config.toml
n_layer = 9
d_model = 192
n_experts = 64
experts_per_token = 4
d_expert = 48
d_shared_expert = 192
activation = "cubed_relu"
moe_layers = [0, 1, 2, 3, 4, 5, 6, 7, 8]
router_score = "softmax"
normalize_top_k = true
routed_scale = 1.0
balance_loss = 0.000149
balance_bias = true
n_groups = 8
groups_per_token = 2
init_std_router = 0.0103
lr_router = 0.000961
vocab_size = 17837
norm = "rmsnorm"
norm_eps = 1e-06
tie_embeddings = false
optimizer = "soap_variant"
lr = 0.00752
beta1 = 0.95
beta2 = 0.98
batch_tokens = [32768, 65536]
seq_len = 512
train_tokens = 588500000
steps = 12977
dataset = "wikipedia_en"
Below are experts of layer 2 (counted from 0) of a mixture-of-experts language model. Rows are named router (the router's row for the expert), up (a neuron's input weights, with its number) and show model dimensions 96-191. Each number is 50 + 10 x the weight over its row's rms, rounded and kept within 0 to 99.
Before each expert's rows: a language model's description of what the expert responds to; "comes after" lists some tokens at least twice as common just before its tokens as in all text. This comes from a sample of Wikipedia text that the model never trained on. Tokens count by the router's weight.

# expert 22
What it handles: Years and dates
comes after: ",", " |", "|", " (", "–", " in"
router:49 46 47 55 47 35 38 52 57 47 41 60 26 55 50 49 41 43 53 38 54 54 53 45 64 49 43 60 55 64 40 44 50 66 33 61 46 39 48 56 40 37 40 44 44 53 63 41 45 56 57 62 49 35 51 39 57 40 54 42 46 32 51 58 50 58 49 56 40 55 47 56 56 68 35 38 38 33 47 58 67 41 57 60 71 47 39 49 35 47 65 50 50 52 41 49
up0:56 61 60 48 54 61 48 44 43 43 54 57 49 49 39 30 59 40 65 50 56 54 32 62 56 46 50 42 60 61 38 63 59 27 45 37 54 41 65 44 45 57 38 56 65 62 58 41 63 25 51 38 36 42 55 61 53 45 42 36 67 52 51 58 61 52 44 45 54 61 50 45 46 39 61 50 50 33 60 50 47 40 54 31 61 57 63 61 40 57 47 36 37 68 59 37
up1:56 55 67 33 50 44 48 42 60 53 64 41 63 80 40 52 54 59 65 54 53 46 66 40 66 42 50 34 60 41 68 55 69 61 31 50 48 48 38 58 50 45 62 53 68 49 59 46 50 52 59 62 76 32 48 35 54 34 48 48 47 67 39 48 32 60 55 58 40 51 46 67 51 61 51 34 48 38 37 43 68 49 41 49 48 51 57 62 46 47 53 46 44 55 45 56
up2:44 62 49 57 61 31 47 39 37 37 68 42 52 53 38 37 34 48 37 44 58 59 52 44 55 36 41 60 47 49 35 48 60 73 42 61 66 53 46 49 63 44 64 62 44 42 42 60 53 37 56 41 55 60 67 34 33 54 77 31 51 41 44 47 49 34 50 55 34 40 54 33 45 57 60 39 31 47 54 55 63 36 55 44 51 41 41 51 62 74 36 64 52 62 36 58
up3:42 71 31 38 50 37 42 46 57 56 18 58 49 42 42 72 50 54 48 37 58 58 38 43 52 43 56 49 40 51 47 37 42 52 61 54 53 45 61 75 50 44 53 55 42 43 47 45 52 47 56 28 64 47 52 55 47 36 50 52 43 34 48 41 49 50 49 48 51 56 39 42 55 62 47 72 36 48 51 61 68 70 34 64 52 43 45 43 38 49 40 42 57 50 46 52
up4:28 49 54 52 61 43 46 42 61 59 25 54 49 52 45 47 40 57 41 47 57 66 63 49 54 41 44 47 33 57 50 46 48 68 58 52 51 41 49 60 71 44 62 58 57 61 34 52 62 65 55 55 42 50 44 47 57 28 58 51 36 38 59 37 46 49 57 49 58 50 32 42 45 57 48 58 44 54 42 48 62 53 54 53 48 59 38 54 52 73 29 76 56 46 39 44
up5:56 65 45 42 43 62 51 57 74 34 37 45 29 61 46 59 62 54 38 51 47 56 36 32 42 41 57 56 54 68 31 45 61 54 39 34 43 48 58 52 54 46 66 52 37 52 59 50 25 28 57 35 41 51 66 57 49 45 73 57 66 46 39 54 33 41 55 36 64 46 54 49 51 47 52 60 60 38 52 44 40 54 47 61 50 66 39 68 46 41 47 51 53 44 44 49
up6:66 42 38 68 37 50 38 57 58 42 62 46 47 43 58 47 62 36 52 32 45 43 62 54 48 35 42 34 67 41 56 41 57 52 40 67 56 37 45 50 46 49 59 46 55 53 65 46 54 37 47 43 55 27 62 70 54 70 40 55 58 56 46 48 63 51 45 43 62 57 51 61 56 45 33 35 56 51 42 54 44 38 62 53 66 42 66 41 40 49 56 50 36 46 46 61
up7:44 60 33 72 29 58 56 50 55 46 46 54 48 50 46 33 52 54 53 62 62 51 42 63 62 46 53 52 56 54 55 47 54 44 55 47 45 35 54 61 41 40 45 40 45 43 48 57 32 40 64 35 36 44 62 60 54 71 56 51 47 42 38 28 46 65 42 43 47 39 51 44 47 48 59 47 42 55 58 54 56 56 55 45 44 46 59 60 49 59 43 50 58 49 55 59
up8:53 45 41 47 53 36 51 47 63 38 47 55 48 51 42 63 65 43 54 53 47 40 46 53 58 43 39 68 66 50 40 49 49 58 42 38 53 51 46 64 59 61 40 62 43 42 64 42 47 52 52 64 48 48 45 38 23 49 48 34 46 55 53 59 59 42 54 50 33 65 47 30 63 51 63 33 48 49 47 52 47 48 58 48 45 60 53 71 41 47 71 41 58 51 50 53
up9:49 53 44 56 41 58 43 31 56 68 53 34 68 67 70 57 50 46 50 52 59 63 56 55 48 74 56 48 55 44 54 54 55 41 51 48 56 48 43 46 58 64 51 54 58 70 51 77 55 73 53 66 47 44 46 59 58 49 49 67 58 51 50 37 59 46 43 59 57 55 48 65 44 67 62 49 68 48 53 62 48 47 47 41 54 48 50 43 53 55 61 49 36 39 51 61
up10:57 53 33 45 50 51 51 43 61 39 48 56 57 65 40 50 42 52 51 48 50 49 51 48 44 32 60 69 42 52 54 33 53 44 30 41 33 24 44 60 54 40 64 51 58 61 71 54 53 28 62 67 51 27 52 59 45 56 59 64 41 33 50 48 47 53 34 55 52 59 55 53 67 52 29 36 53 59 48 54 58 52 39 49 45 36 57 51 57 54 47 49 46 50 46 59
up11:47 56 44 39 46 56 48 38 37 40 71 51 37 38 42 65 61 60 49 41 49 49 43 61 52 48 43 35 69 60 43 38 57 38 33 57 50 51 36 52 41 34 45 41 35 53 63 54 56 50 36 42 62 52 44 44 63 63 34 47 42 35 31 34 54 54 49 54 34 55 63 48 45 54 50 46 30 63 31 55 33 55 54 49 52 53 38 65 37 63 65 49 59 44 56 43
up12:46 54 49 54 48 69 47 52 42 44 39 54 21 47 45 52 67 62 49 33 33 56 43 42 63 46 58 74 70 63 32 37 55 37 55 45 56 40 69 64 52 53 43 45 41 44 52 53 49 57 41 37 65 46 71 57 53 52 26 51 58 53 65 56 51 57 53 44 49 43 39 52 61 44 57 48 50 41 54 63 54 58 56 25 53 58 61 50 51 40 65 62 50 62 51 59
up13:47 52 42 49 59 30 57 47 50 57 23 70 21 44 39 52 50 37 40 66 38 42 54 47 37 77 44 61 54 62 54 43 58 52 43 50 53 33 46 72 50 58 49 58 53 55 54 48 57 50 54 53 30 51 59 35 54 40 45 45 43 50 53 52 58 39 42 65 44 53 56 32 47 38 37 63 52 62 52 61 65 56 52 67 45 51 47 46 46 74 47 62 56 63 33 54
up14:46 50 61 47 46 32 50 44 46 69 48 59 65 62 49 43 58 43 52 69 48 62 49 36 57 57 53 50 46 62 60 34 48 47 41 51 50 48 34 36 56 47 54 64 39 33 54 44 34 49 62 64 43 57 49 53 44 72 39 50 39 56 34 35 48 67 47 61 57 51 43 67 60 47 36 28 65 51 49 45 54 59 55 52 55 41 40 47 64 49 44 53 65 54 43 45
up15:58 47 38 45 41 60 60 48 48 37 44 49 39 51 52 45 49 61 31 48 45 42 29 54 63 51 56 54 57 44 64 28 61 65 44 56 67 63 40 39 72 41 60 50 52 59 50 48 69 57 35 34 56 65 66 58 42 50 31 53 45 45 44 42 51 49 43 67 33 40 40 70 64 53 54 37 35 67 54 60 46 34 52 50 56 53 54 60 56 55 54 50 60 46 58 27
up16:57 40 42 58 50 36 55 42 51 50 53 29 37 56 36 49 44 34 64 54 50 62 44 33 49 42 53 53 58 55 54 59 28 62 47 54 55 41 51 60 50 37 62 33 62 47 36 48 53 24 46 35 75 37 53 51 51 61 48 52 50 53 45 66 39 38 59 58 40 56 62 60 38 44 33 39 53 48 67 59 43 55 43 40 18 47 46 41 58 52 39 68 58 45 45 48
up17:61 41 58 60 58 40 54 56 52 45 55 61 59 46 40 38 73 58 75 42 59 61 52 67 41 69 34 44 68 48 53 60 58 52 51 45 63 36 49 48 39 54 38 49 37 54 63 37 63 46 49 42 58 46 61 44 49 50 38 30 66 53 52 74 70 53 55 66 64 62 51 41 59 61 62 44 55 46 50 63 34 54 34 48 60 59 52 58 55 36 46 41 46 55 60 64
up18:31 42 50 55 62 53 66 54 51 50 39 61 51 65 46 43 49 67 31 35 32 37 46 43 45 38 53 48 62 49 42 38 45 59 66 56 45 57 42 53 67 59 66 52 53 56 30 64 51 59 47 39 45 60 63 49 43 47 63 51 52 61 60 47 43 40 48 48 39 39 47 50 54 50 68 53 53 51 51 40 37 62 73 46 47 62 46 67 57 70 44 60 54 54 48 56
up19:61 43 51 59 53 36 56 40 28 54 53 49 55 52 55 46 67 56 65 41 50 69 52 57 27 40 35 55 74 54 50 67 69 40 41 44 53 51 55 52 46 53 43 40 52 50 36 46 63 43 40 34 45 29 48 62 52 53 38 51 62 57 47 55 56 48 51 58 62 70 51 45 59 53 57 41 52 51 26 43 47 43 56 42 65 41 53 69 52 36 39 39 47 57 44 47
up20:55 44 53 51 62 53 69 47 46 54 46 51 56 47 30 59 44 54 51 61 55 46 50 40 40 34 59 48 48 59 41 46 64 66 45 40 47 59 58 62 37 58 56 64 46 61 52 42 59 47 69 64 45 59 47 42 56 72 49 57 58 29 44 57 56 41 49 47 30 68 67 35 28 75 61 53 48 51 59 57 56 52 44 31 53 54 43 53 37 38 58 49 55 44 77 45
up21:50 37 54 50 55 44 46 44 60 60 54 61 51 35 53 39 47 41 61 48 26 53 38 56 56 46 56 45 29 57 35 69 37 46 35 69 53 37 64 45 35 59 46 53 48 46 60 42 62 56 33 57 49 45 51 53 58 32 67 46 45 26 44 43 39 44 53 43 52 35 48 60 36 57 55 43 57 26 41 38 49 44 58 59 41 55 48 47 41 49 49 45 62 56 50 45

# expert 56
What it handles: Digits after dashes
comes after: " |", "–", ".", " (", ":", "|"
router:46 41 36 34 50 46 41 52 63 43 67 41 41 46 56 52 49 42 72 56 66 51 43 49 60 37 37 47 55 63 46 46 57 50 39 39 53 47 50 56 56 57 32 32 34 54 46 45 51 31 59 49 53 54 40 61 57 73 47 68 52 26 47 50 62 54 65 50 47 45 63 49 43 55 31 41 65 43 61 37 61 60 61 29 61 55 46 40 43 40 68 56 52 54 66 58
up0:48 64 73 59 55 51 46 32 54 34 46 36 38 59 55 62 50 48 48 73 50 32 41 43 52 55 52 59 38 32 50 58 52 47 58 61 64 46 45 47 62 31 42 35 54 65 54 37 43 29 62 67 37 50 53 48 51 67 56 54 48 46 41 48 58 37 36 40 59 50 58 45 55 51 59 70 45 48 44 25 70 46 46 50 62 60 51 58 33 52 54 65 38 62 58 30
up1:57 52 68 64 62 55 63 33 73 60 46 32 37 50 43 44 67 41 37 35 52 41 40 44 49 40 53 55 51 53 55 44 58 56 57 40 61 38 65 46 46 72 49 47 35 31 36 34 55 67 41 66 58 45 56 57 49 55 23 60 61 42 48 52 44 51 39 39 46 48 57 44 45 45 39 34 70 53 69 47 59 57 59 45 54 55 67 61 42 52 53 33 56 49 54 45
up2:42 55 48 47 60 46 42 41 37 48 72 46 33 70 65 42 39 59 45 56 55 54 57 36 44 48 51 41 42 47 56 46 50 57 52 42 61 46 40 41 51 33 39 59 54 40 43 17 56 40 33 47 56 53 51 70 61 58 67 39 44 46 48 57 40 65 52 48 69 35 39 44 50 42 56 55 49 46 41 33 35 51 46 45 42 70 49 53 50 56 58 62 43 63 56 48
up3:47 38 41 59 46 21 36 40 46 34 52 41 64 43 38 39 47 66 48 55 45 63 38 50 48 58 60 48 37 53 43 53 51 38 45 59 47 55 57 45 52 61 47 51 43 57 46 48 47 58 70 43 56 64 52 51 51 62 47 61 36 53 58 34 56 48 58 58 52 73 63 62 52 50 40 76 52 55 65 49 62 47 62 42 21 52 41 65 30 48 67 43 41 52 53 60
up4:46 49 36 66 55 62 54 36 42 63 46 49 62 58 41 46 50 56 41 63 62 45 39 41 38 49 52 63 61 57 52 64 59 51 53 40 82 47 61 46 57 50 41 39 49 40 37 49 51 41 54 46 62 72 27 50 45 41 44 70 34 38 62 55 57 50 47 42 48 47 50 30 53 57 45 30 50 43 47 34 42 47 45 54 54 31 52 47 54 35 55 44 60 49 51 33
up5:68 35 52 57 48 44 35 39 46 70 46 33 73 56 28 55 53 30 70 56 50 44 36 53 53 64 54 42 53 38 51 46 36 58 45 58 68 56 42 54 57 50 61 55 52 43 59 47 46 48 54 74 37 59 49 46 54 50 46 54 41 41 32 43 39 43 57 43 44 23 34 55 36 39 51 36 68 53 49 52 55 65 51 46 58 38 48 46 55 50 42 56 56 44 49 38
up6:61 58 49 51 62 57 51 41 42 51 45 39 43 42 37 61 50 55 43 45 54 49 71 47 68 31 60 52 55 54 48 64 48 52 45 45 61 51 54 75 53 54 38 60 62 53 41 53 47 61 48 51 52 46 54 57 54 56 48 52 49 27 55 56 50 53 30 54 31 47 58 35 53 68 51 52 59 47 64 41 50 44 49 36 46 48 51 55 63 42 70 36 55 44 60 48
up7:35 49 43 42 63 50 54 40 39 52 64 53 52 40 62 36 36 48 40 64 64 54 40 50 47 48 56 48 47 47 46 59 43 49 42 78 41 35 51 37 50 65 43 50 40 61 48 46 54 62 54 50 54 46 53 39 56 66 61 52 57 45 46 29 50 35 54 45 57 51 57 46 41 58 47 58 61 41 32 58 52 40 67 47 54 52 44 61 47 41 46 57 43 62 52 53
up8:45 26 53 70 54 36 47 46 50 31 65 39 39 56 46 33 61 63 63 44 33 22 56 50 59 47 42 31 41 55 54 59 48 56 54 51 57 62 41 33 48 57 46 38 30 52 47 58 38 48 43 38 47 54 51 55 35 69 36 31 46 39 54 51 57 44 52 55 55 63 56 46 31 34 43 41 52 55 60 43 40 66 62 47 45 53 58 33 49 42 60 46 56 54 63 61
up9:57 66 46 63 47 55 42 51 51 55 55 56 51 59 57 54 52 70 46 39 63 54 57 78 45 48 59 42 48 56 50 60 66 45 59 40 51 48 64 54 60 49 67 33 42 57 56 39 58 49 31 59 51 66 65 68 37 58 58 54 45 39 50 50 44 38 57 46 42 47 62 48 52 37 52 36 56 64 41 49 55 54 56 53 34 56 39 36 53 49 54 51 46 43 45 41
up10:50 49 41 67 52 62 36 65 49 53 52 39 48 49 58 39 53 59 48 50 73 54 60 49 39 54 54 39 48 59 46 54 56 48 27 51 54 53 50 67 36 51 64 28 27 56 37 44 57 63 67 33 37 46 57 58 59 50 40 51 51 48 64 57 46 31 54 41 34 51 59 35 49 32 51 61 55 45 58 61 46 48 62 49 56 49 53 42 60 59 59 50 47 52 64 49
up11:53 60 48 66 38 49 59 58 55 26 40 38 48 57 32 51 52 33 51 69 44 67 51 33 58 52 56 46 45 71 55 61 49 36 72 51 60 50 53 42 39 54 57 58 44 39 49 52 46 32 46 59 51 55 34 51 52 62 39 60 43 50 62 49 38 29 46 42 53 43 57 38 37 64 31 56 54 49 43 55 56 50 41 53 58 62 37 47 61 44 45 62 66 58 44 66
up12:37 56 62 59 61 67 62 56 38 40 52 40 43 56 56 42 50 45 53 62 55 56 49 58 50 51 42 48 57 54 50 42 35 46 50 52 58 38 67 62 57 59 40 31 53 49 29 38 52 47 48 54 56 50 31 42 64 59 34 60 60 57 64 38 21 28 62 50 65 53 63 29 48 56 38 44 64 61 63 52 54 31 56 42 53 48 31 45 40 45 53 54 59 44 48 46
up13:43 44 49 29 44 41 57 66 48 59 58 68 39 53 42 64 52 45 61 51 31 48 44 38 42 47 34 49 40 46 35 68 57 65 27 60 43 41 53 40 34 62 50 64 45 29 68 53 48 62 64 43 55 54 58 40 37 45 62 39 69 53 37 44 46 42 51 52 34 50 49 55 49 48 23 53 54 55 39 55 56 38 49 61 53 32 56 42 59 54 64 60 41 59 46 47
up14:62 55 40 52 73 53 49 51 67 57 44 46 56 46 57 63 63 52 40 57 72 54 47 52 52 55 40 67 54 46 43 50 52 53 58 50 40 41 69 52 60 46 76 41 48 66 51 47 52 57 66 49 50 35 47 68 61 36 60 38 56 28 47 51 45 35 52 57 61 40 41 51 30 30 51 38 57 66 47 47 60 60 58 26 40 41 23 55 50 50 52 58 48 52 61 55
up15:56 59 52 59 49 43 42 35 51 61 45 48 49 45 50 26 61 49 44 32 56 35 34 61 63 52 55 51 70 42 37 60 51 36 33 49 63 44 62 56 56 59 45 39 47 51 59 46 62 56 48 44 49 26 65 56 42 50 29 50 63 42 43 52 49 55 63 63 57 49 56 40 64 52 64 49 58 54 45 52 46 43 40 50 53 48 51 53 55 48 62 44 58 55 38 36
up16:55 57 67 47 61 45 38 32 63 56 54 64 44 59 41 50 51 46 27 39 50 62 42 57 65 61 43 54 50 39 36 30 50 47 41 55 37 58 45 57 59 56 22 51 39 44 50 52 53 44 45 54 59 29 52 44 26 60 62 66 53 39 38 41 36 44 47 48 68 46 52 44 60 55 57 53 60 54 44 53 43 51 56 36 48 62 49 47 65 43 35 42 67 50 72 38
up17:59 59 52 75 53 44 33 51 44 56 67 46 58 52 34 59 69 53 41 50 47 19 33 52 36 39 36 49 45 40 62 45 43 58 39 39 47 43 28 42 47 48 57 49 47 43 59 53 35 47 75 39 54 49 43 47 63 64 41 42 52 44 48 49 46 45 45 40 50 46 47 62 51 54 48 36 40 53 42 31 47 53 53 47 49 34 53 48 53 52 51 69 73 49 50 52
up18:54 39 53 48 45 61 49 41 45 58 64 54 49 50 50 46 57 64 65 43 41 41 45 42 58 45 45 71 68 68 59 50 58 33 52 42 52 57 62 42 61 56 40 53 32 60 32 52 53 46 56 37 64 51 52 46 44 44 46 55 62 50 65 49 51 62 50 49 48 36 59 56 63 42 67 67 67 22 39 50 49 63 62 28 49 51 69 51 66 42 44 43 39 64 64 49
up19:56 49 52 44 65 73 37 46 39 44 59 57 64 41 43 45 59 69 55 31 73 51 56 42 51 42 68 58 59 56 41 41 71 55 35 32 44 53 46 58 56 61 59 42 53 48 64 56 38 54 53 56 59 50 51 57 55 61 45 63 69 44 65 56 61 48 61 50 50 45 49 59 82 44 45 54 53 38 62 46 62 57 56 36 42 63 44 69 57 49 74 49 57 62 57 56
up20:52 23 48 39 41 40 49 54 56 50 56 53 54 67 52 46 60 51 40 55 64 51 36 62 35 48 50 47 69 39 52 61 53 46 35 38 57 56 53 50 71 48 63 47 45 37 47 69 52 79 35 40 43 33 45 46 61 46 44 47 58 68 56 38 46 52 61 40 49 54 41 38 48 63 50 64 51 45 47 61 44 45 69 64 71 47 47 56 63 26 51 42 49 54 66 39
up21:50 40 31 58 56 48 57 44 69 52 33 52 47 37 41 37 48 43 49 34 55 51 53 41 55 48 54 65 65 48 62 24 41 52 55 47 48 50 64 67 59 60 48 32 47 42 52 53 69 41 36 42 65 40 69 57 62 55 47 60 71 43 31 58 55 60 55 52 49 50 53 60 56 42 37 27 55 37 59 48 51 55 29 51 52 55 66 34 50 61 61 68 57 62 47 44

# expert 12
What it handles: Place and institution names
comes after: " the", " United", " New", " in", " of", "S"
router:43 38 62 52 48 66 55 40 45 25 34 47 35 58 57 44 38 66 41 62 39 34 56 63 35 52 60 56 34 58 26 46 44 52 51 51 51 49 58 47 55 38 52 33 45 66 48 42 40 71 65 33 30 37 46 69 62 44 54 52 36 59 49 36 56 40 65 71 43 67 61 48 55 38 40 58 43 49 33 47 48 50 46 52 55 53 49 53 51 70 55 53 39 56 54 48
up0:54 59 45 51 47 66 56 53 47 26 50 57 45 60 35 55 59 31 56 57 54 59 68 47 41 51 30 56 46 57 58 49 53 54 55 73 52 49 39 68 45 47 33 58 74 37 63 49 47 51 47 39 43 75 46 55 58 58 55 62 50 51 37 51 59 46 58 59 45 53 42 46 51 55 66 55 53 43 36 52 45 59 41 56 24 42 56 51 40 48 57 45 61 35 46 60
up1:48 49 64 53 38 53 52 44 64 45 27 58 44 54 44 37 42 69 57 52 39 39 61 60 50 65 59 47 41 36 29 51 41 53 53 50 54 36 60 58 43 53 46 62 33 55 45 43 62 64 48 57 60 47 37 58 41 58 48 59 44 43 53 27 39 43 58 48 56 60 27 23 39 52 27 40 65 52 45 45 60 50 47 57 49 51 52 48 53 68 44 67 36 53 64 37
up2:46 52 62 59 42 51 40 64 52 39 35 45 60 66 46 59 54 46 32 57 44 56 60 39 31 36 42 71 54 53 50 55 57 56 49 49 58 52 54 48 43 49 50 40 43 71 50 67 71 54 66 46 45 33 53 50 54 28 39 40 33 55 50 42 49 39 53 61 54 57 71 43 65 50 46 70 51 61 50 64 57 46 46 43 57 57 45 51 47 51 37 22 39 59 40 49
up3:64 54 48 61 36 59 47 55 33 53 44 53 42 40 51 47 54 52 40 58 36 60 41 52 49 52 38 30 46 37 44 49 49 48 54 52 41 51 57 36 67 40 61 41 49 40 50 60 59 41 61 36 63 45 52 60 49 63 42 47 65 26 53 51 27 35 58 63 36 63 54 30 39 42 41 46 45 62 43 49 57 63 58 48 47 46 65 50 49 39 63 54 38 53 41 53
up4:28 46 55 50 56 50 48 52 62 44 49 59 29 66 51 48 44 50 38 52 56 54 52 56 42 39 55 48 45 68 41 54 33 57 28 41 59 45 47 49 49 70 38 69 52 47 41 43 51 49 53 61 36 61 55 43 42 52 57 53 48 39 52 30 62 44 35 39 50 64 34 35 53 44 51 58 26 59 56 46 45 55 63 58 64 45 61 70 43 77 50 43 45 36 39 49
up5:42 40 47 35 59 55 43 44 70 46 42 41 58 40 55 43 35 52 47 77 59 40 49 64 43 68 57 61 45 59 44 46 45 27 37 43 56 51 73 53 52 60 36 53 41 56 55 39 58 48 39 50 69 34 66 65 53 51 38 63 43 66 51 46 51 71 53 46 43 62 61 49 58 64 39 58 43 48 52 52 38 49 35 62 65 48 73 39 71 62 38 59 50 52 45 47
up6:44 45 36 56 45 64 43 47 53 43 53 47 38 53 44 57 34 55 45 54 49 67 61 60 46 71 44 60 52 43 40 61 38 32 59 58 43 34 45 49 64 52 50 46 29 40 51 45 62 45 75 41 31 57 42 55 34 59 55 51 65 56 60 43 54 46 57 54 47 61 42 51 59 44 43 74 49 43 34 42 53 64 23 49 33 65 50 51 60 60 59 50 54 48 26 49
up7:41 43 58 53 41 68 26 52 43 30 49 46 67 57 48 61 64 52 46 60 45 48 59 53 46 72 32 46 35 46 50 54 46 39 54 59 50 40 76 63 44 49 60 61 43 59 62 52 60 57 45 51 42 37 61 61 40 66 42 30 52 51 58 60 51 46 44 48 51 67 56 58 50 70 33 61 38 49 53 42 50 36 52 46 44 52 57 70 50 52 68 51 64 64 67 60
up8:58 50 45 54 52 58 56 37 46 35 40 47 64 47 42 53 46 44 43 76 39 40 64 46 43 55 51 52 47 50 54 79 43 54 56 44 34 43 61 75 47 45 43 53 48 61 60 49 46 47 40 57 64 37 59 52 65 60 38 48 38 46 60 41 43 41 49 66 69 54 53 69 51 40 18 53 56 69 58 67 48 45 45 46 56 53 65 46 52 66 40 51 49 50 51 29
up9:36 48 68 44 54 44 58 29 45 55 31 26 59 53 56 46 56 67 57 50 45 51 35 71 52 66 60 33 60 69 46 63 40 51 58 47 53 47 57 46 55 39 46 58 57 73 42 49 46 39 61 66 39 58 58 38 44 44 51 38 29 56 59 49 47 46 76 52 52 47 59 47 43 62 47 59 40 59 39 62 44 38 50 62 54 46 58 34 55 56 65 53 61 60 57 58
up10:41 59 62 73 63 53 41 55 59 44 47 55 33 59 67 35 38 51 50 58 40 57 61 58 43 51 48 45 57 57 33 50 34 42 28 55 39 47 49 54 50 53 67 49 67 45 58 54 38 44 62 49 48 59 63 60 59 42 47 62 53 49 46 49 43 50 60 55 43 56 37 55 31 67 34 55 55 34 45 55 36 47 36 44 51 56 54 60 55 71 54 35 67 53 44 39
up11:50 56 51 53 39 53 50 39 48 55 51 24 40 44 53 57 41 50 38 57 54 44 38 44 44 49 26 48 46 54 35 59 69 74 21 50 54 47 52 40 50 43 50 51 68 54 53 38 38 59 62 42 57 33 51 45 51 45 35 36 78 47 29 51 34 65 69 65 45 59 44 37 43 57 34 32 30 42 48 28 57 39 49 46 55 53 51 54 36 46 43 43 60 48 37 51
up12:42 68 54 48 51 61 57 64 61 51 50 32 48 58 35 51 59 54 44 51 41 41 59 53 52 55 61 52 60 53 51 45 38 54 56 48 67 37 58 58 56 39 46 42 51 38 54 40 45 39 52 37 40 62 59 50 55 55 22 54 53 45 62 56 49 62 63 53 36 44 31 27 41 42 36 37 51 40 49 48 48 61 57 58 68 55 52 27 41 54 52 47 29 48 44 47
up13:62 55 42 47 50 57 62 69 47 36 43 48 69 65 35 45 42 57 52 63 51 42 54 58 36 59 44 58 44 54 59 41 40 55 47 54 47 20 54 55 67 61 53 56 51 48 56 45 53 49 58 57 48 38 52 49 41 57 48 52 43 52 46 36 31 39 56 59 31 52 44 50 46 30 57 53 57 43 51 49 72 74 48 65 41 74 57 59 62 41 51 51 47 38 61 43
up14:61 59 41 56 36 64 57 54 59 44 52 51 33 52 44 62 52 56 55 41 53 34 59 53 30 51 57 48 54 35 42 58 57 42 52 53 48 49 45 70 55 50 53 52 50 49 66 51 55 56 66 40 40 36 44 44 49 42 49 51 36 46 44 40 68 43 59 56 61 65 51 41 32 35 31 59 34 36 44 52 60 40 29 61 46 53 54 54 59 52 41 64 33 55 44 69
up15:37 60 59 66 43 53 40 53 45 57 37 64 27 52 51 58 47 53 54 26 48 52 38 62 50 51 52 37 44 59 49 46 74 43 64 36 62 33 30 48 56 51 56 40 52 45 51 46 57 58 52 37 40 62 45 52 41 50 44 50 51 34 37 33 56 44 32 49 57 45 57 50 47 54 30 49 53 69 45 60 50 51 57 58 54 54 29 46 62 43 34 46 59 52 61 59
up16:62 63 53 46 53 35 64 40 61 48 49 49 48 28 52 54 51 38 40 41 51 72 55 54 22 37 53 61 53 63 61 38 51 59 45 45 59 68 46 45 51 31 63 51 42 40 38 40 47 58 59 47 45 47 51 35 47 54 41 62 55 54 46 37 34 49 54 53 58 65 58 34 39 42 64 57 45 55 53 60 50 62 41 51 33 47 61 45 70 40 48 64 38 52 61 76
up17:46 61 40 36 60 62 52 45 29 35 56 42 39 55 51 55 50 56 47 63 59 41 60 69 47 41 59 62 58 63 49 34 46 29 27 69 49 50 47 49 50 48 60 44 57 47 42 54 39 61 44 57 59 41 45 63 47 45 64 56 38 49 55 42 53 33 57 50 46 43 64 38 52 30 42 41 55 46 42 54 41 43 41 56 40 42 48 66 42 77 63 48 33 54 58 37
up18:53 43 67 55 65 58 54 44 39 56 54 49 59 74 47 51 26 50 40 64 41 43 53 44 43 58 43 48 51 35 37 59 59 58 34 47 66 72 43 48 24 31 42 52 44 54 48 48 53 39 40 53 37 43 52 51 55 74 63 64 44 44 47 40 61 50 41 61 41 67 47 49 61 50 37 52 45 52 69 61 35 63 60 52 43 58 49 61 56 55 65 48 49 66 47 53
up19:35 60 44 52 42 55 43 46 56 44 58 38 54 52 37 38 58 65 52 51 42 47 27 50 45 39 24 55 60 59 44 50 64 69 63 66 41 40 69 45 69 29 55 32 34 59 46 44 52 31 65 46 43 36 77 62 39 46 63 41 45 45 48 34 46 41 58 52 37 54 53 32 53 35 65 50 40 57 41 51 59 45 35 54 47 53 49 61 52 42 55 57 53 44 68 41
up20:29 56 61 58 47 60 40 50 51 48 41 50 43 59 52 38 62 36 53 61 58 60 50 44 46 33 67 49 49 65 61 66 59 53 48 68 62 63 40 40 62 46 42 52 47 68 45 46 49 54 51 38 52 45 51 47 44 47 40 55 38 60 48 44 42 30 46 41 63 48 47 39 59 47 56 59 33 53 57 76 53 43 46 37 32 29 58 65 49 54 63 48 43 59 65 44
up21:36 40 34 41 57 40 48 50 77 47 67 57 40 40 30 46 56 63 36 58 62 51 39 54 55 44 47 56 44 38 40 55 50 54 52 71 62 25 54 37 66 51 61 50 37 68 49 58 64 58 68 40 44 58 45 68 46 55 51 37 33 48 43 45 39 31 57 55 46 59 48 63 58 54 63 55 41 64 33 53 47 48 46 58 53 51 61 57 45 55 60 60 44 58 34 40